Weights of a small mixture-of-experts language model, trained from scratch on English Wikipedia.
Training: a variant of Muon for the experts, 432M tokens, 9510 steps.
Below are experts of layer 3 (counted from 0) of a mixture-of-experts language model. Rows are named router (the router's row for the expert) and show model dimensions 128-255. Each number is 200 + 30 x the weight over its row's rms, rounded and kept within 0 to 999.
After each expert's rows: "gets" lists some tokens that make up at least twice as much of what it gets as of all text. This comes from a sample of Wikipedia text that the model never trained on. Tokens count by the router's weight.

# expert 27
router,201,180,233,231,210,238,195,199,156,197,202,208,162,216,167,152,168,256,212,207,178,227,214,178,252,191,178,258,185,186,223,182,179,204,173,202,186,211,201,205,247,235,242,161,206,202,191,205,215,181,237,244,177,195,241,188,189,158,208,198,268,231,163,221,183,174,181,216,218,187,243,192,233,223,198,197,174,187,196,218,200,262,266,164,181,201,222,177,164,208,221,163,214,131,159,149,157,272,214,258,226,193,166,130,177,152,169,195,180,193,168,147,223,185,254,232,253,188,120,211,202,149,207,171,165,156,214,203
gets: " of", " in", " to", " for", " as", " on"

# expert 34
router,182,226,164,242,230,113,165,205,196,216,154,213,170,213,174,196,180,209,203,243,199,203,191,208,207,160,185,222,225,148,170,192,176,218,228,225,214,199,218,294,253,174,173,193,181,199,177,169,221,202,179,218,193,229,200,197,191,212,246,206,288,139,224,203,219,181,215,219,234,182,242,181,188,188,177,313,202,195,218,214,202,209,194,218,191,192,224,242,151,218,216,214,204,245,230,149,156,200,184,214,261,226,233,147,206,225,223,166,152,162,189,260,196,176,186,224,263,179,227,155,150,192,182,229,223,171,202,187
gets: " a", " was", " to", " is", " the", " with"

# expert 65
router,172,232,227,245,166,230,226,208,186,191,169,201,197,245,224,133,183,206,190,177,104,218,187,143,227,239,175,196,188,215,218,192,171,166,181,200,221,208,196,186,233,225,188,164,227,185,187,192,271,149,216,187,220,241,170,181,222,211,200,230,243,179,223,204,175,228,190,223,193,226,238,148,238,223,209,178,221,160,213,190,216,176,191,230,240,243,208,199,236,173,190,187,229,137,126,189,220,287,225,191,233,194,186,201,216,213,208,207,183,234,206,203,225,240,191,188,188,280,178,190,228,191,205,182,173,200,179,273
gets: "0", "9", "5", "8", "6", "4"

# expert 72
router,206,238,251,252,206,229,206,209,214,147,152,166,159,174,193,174,199,215,195,149,189,219,145,215,177,240,146,217,211,218,248,269,200,172,220,229,215,173,260,222,180,159,213,162,200,200,161,195,194,178,180,228,142,199,181,248,172,260,186,168,218,205,193,173,171,191,145,175,209,204,207,154,186,202,208,208,221,161,179,199,227,197,216,186,224,163,262,174,214,207,195,246,192,160,132,223,225,260,148,250,258,142,175,224,220,170,161,236,189,244,206,214,211,150,203,256,210,278,156,205,155,216,192,203,108,199,241,230
gets: " ", " (", "1", " \"", "2", " such"

# expert 69
router,180,177,208,215,153,199,188,173,210,200,195,172,232,196,205,158,181,183,163,159,147,194,178,177,203,180,206,224,240,139,201,177,149,173,191,205,184,221,221,201,185,187,242,169,202,173,180,177,218,208,173,175,219,208,200,181,197,198,262,229,209,210,215,192,179,231,150,239,203,260,206,194,158,181,203,205,201,170,248,199,164,181,265,162,200,187,211,210,196,189,263,185,167,158,208,236,195,187,187,203,154,178,219,169,152,227,190,225,187,174,257,183,228,231,207,228,267,187,168,168,230,190,195,217,217,189,231,186
gets: " in", " of", " with", " on", " at", " for"

# expert 54
router,147,191,180,236,171,243,192,224,207,219,188,192,200,195,194,213,211,208,196,256,185,228,195,198,202,206,180,179,197,243,195,192,180,204,185,233,170,285,218,235,212,227,178,189,214,207,189,183,201,158,195,178,184,234,172,205,250,193,242,228,246,225,243,191,210,178,211,213,189,235,193,208,254,167,148,179,275,153,197,195,150,254,212,232,192,241,220,240,216,173,244,219,177,185,208,192,215,244,179,226,216,138,180,148,211,180,158,200,220,237,238,199,209,235,208,216,216,179,231,167,173,168,210,189,138,143,223,204
gets: " in", " on", " from", "2", " In", " at"

# expert 41
router,238,205,173,180,252,218,193,205,200,231,181,223,218,199,210,173,181,198,153,190,184,261,148,262,213,164,199,199,199,176,202,263,186,158,200,236,237,201,207,230,218,230,162,180,236,189,211,200,238,205,171,189,185,208,217,283,195,181,224,236,202,176,187,180,250,245,162,211,245,175,214,183,224,216,213,258,200,166,173,195,192,199,216,183,201,192,222,159,191,233,196,185,167,212,174,140,230,218,202,140,146,193,224,195,237,206,200,162,181,224,208,197,246,184,195,194,198,192,181,191,196,210,220,168,141,205,244,222
gets: "|", ":", " |", "=", "==", " \""

# expert 18
router,156,202,229,245,165,214,196,202,197,234,153,207,195,215,178,96,182,197,188,207,142,230,201,198,219,202,192,195,167,214,198,192,208,196,210,182,181,183,200,219,169,210,225,169,242,204,181,181,288,151,218,227,207,225,165,185,201,173,221,236,243,202,182,248,146,218,206,184,202,220,206,167,204,241,198,229,146,186,174,155,217,172,187,256,211,248,170,217,242,142,196,181,225,147,150,179,206,231,207,178,214,230,195,215,268,232,193,154,158,235,195,220,195,251,188,235,205,263,246,159,259,245,216,181,173,163,204,206
gets: "0", "9", "3", "5", "4", "7"

# expert 51
router,190,205,257,244,169,217,192,202,173,228,127,181,209,193,140,177,206,188,181,179,210,218,168,198,194,168,168,204,172,256,154,284,178,167,220,243,176,219,149,213,134,119,216,146,225,265,163,143,194,187,200,242,222,238,185,267,183,160,197,215,237,220,166,173,190,216,213,170,237,209,219,237,211,163,189,185,167,210,227,202,209,239,208,160,204,175,192,203,135,188,215,233,197,195,190,206,171,184,211,220,232,183,220,211,210,198,222,213,225,243,229,183,215,178,224,208,230,201,178,171,163,226,242,240,212,157,178,170
gets: " ", "1", "–", "9", " –", "+"

# expert 57
router,200,189,217,241,227,239,221,207,228,188,179,178,201,251,170,197,173,182,185,230,155,143,148,176,287,227,178,200,233,163,234,182,184,168,188,298,214,199,216,174,252,211,237,172,174,171,190,185,212,203,221,205,225,202,170,237,206,215,207,227,231,202,178,203,167,218,208,186,209,206,227,188,156,183,224,229,190,153,246,177,191,147,228,247,222,216,236,205,169,191,211,223,212,201,207,215,204,212,210,187,173,226,206,248,270,168,162,184,186,205,190,199,264,142,172,189,182,256,175,238,199,179,231,178,149,205,158,245
gets: " |", "|", "-", "\n", ".\n\n", " \""

# expert 71
router,205,215,222,194,227,165,174,191,156,221,200,191,193,228,196,158,191,220,192,177,203,192,222,231,169,215,193,213,194,222,192,199,214,149,164,185,205,232,159,203,191,175,189,165,240,201,131,228,240,189,235,189,200,208,199,239,264,263,238,203,242,254,158,236,202,169,212,149,191,236,191,156,240,224,223,197,213,165,249,168,225,145,162,163,193,187,189,198,216,178,209,248,213,108,139,130,192,219,218,230,216,143,186,205,175,200,223,172,194,182,228,238,203,205,253,166,229,245,224,176,177,193,232,213,170,220,223,191
gets: "0", "6", "5", "8", "4", "3"

# expert 44
router,172,200,213,274,213,250,220,194,227,182,162,208,165,219,181,204,181,191,235,216,165,231,155,205,237,244,180,144,178,216,249,210,196,165,187,261,271,205,155,179,236,235,233,165,172,234,201,202,229,202,229,222,185,228,230,257,247,202,265,212,240,190,160,186,199,231,207,201,198,184,218,236,199,202,197,219,200,179,233,200,231,205,216,171,218,208,278,170,205,168,187,165,209,226,183,247,231,196,170,233,227,160,216,246,226,175,217,225,149,221,210,152,180,190,185,216,200,204,171,212,224,195,224,174,214,206,158,221
gets: "-", "\n", " |\n", ".", "|", " "

# expert 68
router,185,168,201,201,176,194,180,224,186,132,155,201,211,236,171,173,229,176,188,212,182,183,194,204,279,208,145,231,172,144,218,177,162,188,176,225,226,156,197,234,250,164,209,184,219,173,115,201,196,241,175,184,180,229,171,243,190,244,197,149,242,153,195,183,234,174,166,186,190,182,211,189,235,151,184,201,175,176,151,133,197,229,190,198,184,262,198,241,249,215,246,275,250,233,224,190,205,180,275,202,185,195,251,206,180,235,246,206,217,169,171,218,203,217,172,193,153,172,181,174,177,265,192,257,156,178,160,246
gets: " his", " he", " He", " this", " its", " her"

# expert 45
router,208,257,205,236,187,205,221,169,215,185,175,179,197,154,164,221,199,207,180,210,190,227,122,177,161,181,159,193,177,232,206,269,138,175,204,239,201,213,195,251,152,169,212,167,237,226,158,194,185,186,221,241,228,228,170,209,165,216,215,169,266,238,176,193,188,155,174,205,244,184,247,190,184,173,233,195,211,197,204,142,224,229,226,216,213,209,249,209,167,234,214,251,148,170,167,188,194,197,200,238,258,224,198,193,175,200,174,194,210,225,198,185,232,175,239,217,235,231,171,207,137,225,234,224,177,149,195,215
gets: " ", "1", "2", "9", "3", " being"

# expert 78
router,231,243,197,197,231,229,173,238,215,195,199,200,246,204,196,178,239,138,216,197,168,198,199,195,198,263,161,199,246,155,199,195,194,182,143,228,207,203,165,233,229,222,193,155,169,190,181,131,238,211,211,226,192,193,252,207,275,153,235,174,229,158,217,206,211,176,240,232,225,223,237,188,238,234,205,203,173,168,242,140,238,207,193,211,188,214,214,219,198,187,183,167,175,159,201,175,159,216,216,215,240,264,180,199,236,176,230,205,214,229,194,176,232,246,201,264,216,232,215,176,197,225,249,168,165,182,184,200
gets: "6", "8", "7", "3", "5", "4"

# expert 24
router,224,189,258,210,195,232,175,193,144,206,198,192,196,201,189,181,246,161,160,150,179,179,142,191,226,214,140,190,197,213,194,238,184,201,187,208,177,149,180,235,197,170,224,162,163,169,135,173,206,237,184,179,210,247,206,238,241,212,185,181,221,195,204,183,207,192,169,167,240,198,216,187,189,215,199,200,202,134,196,151,236,255,227,215,211,165,189,219,183,168,194,213,181,210,173,201,179,225,209,190,236,190,162,217,183,180,236,241,181,188,198,193,187,206,227,218,173,235,113,165,187,172,216,202,177,206,174,263
gets: "3", "9", "6", " B", " D", " L"

# expert 17
router,221,196,231,255,179,168,158,207,180,177,142,161,170,202,168,189,168,142,221,201,227,198,124,196,245,226,144,237,265,241,180,231,185,130,156,208,201,214,191,225,177,136,176,158,241,249,158,166,182,191,150,254,220,208,228,202,229,251,169,208,203,187,245,183,173,235,190,218,221,235,192,229,237,205,270,204,171,181,170,196,189,194,234,174,202,156,228,243,215,250,226,272,210,191,213,232,176,252,199,183,196,200,183,154,207,189,212,251,196,231,213,200,188,186,245,271,206,190,192,190,212,163,190,198,179,186,188,196
gets: "1", " (", "2", "–", " U", " United"

# expert 5
router,196,183,302,207,157,171,189,230,189,260,151,138,205,220,162,124,227,178,215,173,177,200,188,228,189,181,165,175,241,210,214,244,194,164,210,200,184,205,155,266,203,190,168,189,205,179,189,166,208,223,201,215,219,219,214,213,321,140,201,176,270,159,216,206,190,240,171,185,238,240,187,176,246,227,221,229,182,186,226,183,187,211,205,151,184,149,227,199,258,241,202,175,252,147,201,169,226,220,244,196,157,188,179,177,220,148,184,232,177,207,162,194,228,215,232,226,210,227,180,192,202,227,171,174,186,165,197,206
gets: ")", "\"", "%", " I", " D", " K"

# expert 63
router,265,230,208,208,207,158,165,218,202,183,207,199,221,195,164,214,215,167,204,183,199,195,209,208,229,192,212,263,259,231,209,243,193,188,137,243,190,181,198,232,181,172,210,201,196,198,192,143,195,221,201,179,233,185,222,167,195,189,225,170,223,210,213,205,215,211,200,193,223,217,202,158,192,206,202,201,217,154,227,207,189,170,180,214,220,179,183,217,138,169,187,236,170,176,185,192,231,189,177,260,200,193,202,222,216,190,231,190,211,201,207,255,233,205,238,253,192,162,134,165,178,228,213,251,177,202,182,276
gets: " |", ":", ";", ",", " —;", " -"

# expert 9
router,174,187,246,214,222,214,192,238,144,251,152,203,231,213,179,145,162,202,195,207,202,199,190,187,213,155,197,278,190,188,201,161,190,187,174,218,168,216,214,188,257,190,203,180,262,208,209,182,220,184,224,249,209,212,186,177,148,190,224,197,257,183,191,216,166,243,195,217,232,235,252,158,240,153,226,233,190,212,216,217,189,206,230,216,180,255,181,265,216,192,205,176,199,152,178,167,170,247,259,188,233,246,250,109,209,172,162,182,189,211,201,183,215,159,247,234,242,177,116,172,187,206,212,190,176,167,250,167
gets: " of", " in", " to", " by", " for", " with"

# expert 74
router,201,215,234,239,199,196,208,227,194,208,151,213,215,193,216,217,224,151,199,179,159,131,205,204,204,228,166,231,177,163,214,237,228,164,227,226,175,216,148,203,187,174,208,149,176,218,198,174,203,139,180,266,244,219,279,219,209,225,207,199,231,188,199,252,178,195,178,118,246,168,191,209,169,223,194,202,157,195,263,204,207,251,221,177,229,157,218,222,191,206,254,244,228,212,198,171,185,213,175,200,222,167,164,217,239,215,178,205,163,186,228,192,245,163,232,197,198,233,207,215,202,235,250,205,192,158,226,170
gets: " ", ".", "-", "–", "/", ")."

# expert 38
router,215,202,208,255,198,238,211,168,170,221,198,228,222,220,169,163,181,210,202,199,172,219,185,221,230,166,173,172,165,223,222,223,187,186,183,202,216,209,227,258,181,136,211,175,191,200,122,207,207,157,221,248,129,213,165,230,186,210,258,161,218,205,221,193,241,197,220,185,207,229,207,199,205,188,246,225,192,176,169,140,223,249,210,175,213,179,174,159,203,210,184,173,192,213,170,167,221,172,200,231,186,182,217,237,197,200,146,213,132,237,207,223,217,205,194,212,218,182,162,193,194,223,248,214,172,196,200,185
gets: "1", "0", "2", "3", "5", "7"

# expert 3
router,240,192,225,261,201,182,142,215,218,187,166,178,173,228,208,201,210,213,214,185,206,166,187,168,186,174,183,244,191,251,205,214,205,172,182,222,164,168,191,212,217,146,175,203,216,213,184,213,222,188,209,206,167,209,185,186,184,190,196,231,244,211,202,193,249,209,164,189,190,210,194,221,249,219,194,201,238,189,242,113,202,269,171,207,184,153,174,201,185,176,194,171,160,174,188,150,166,190,182,188,211,126,257,185,228,195,130,215,144,257,214,238,206,198,234,184,215,252,233,193,163,238,240,174,196,207,209,199
gets: "1", "%", " part", "5", " all", " one"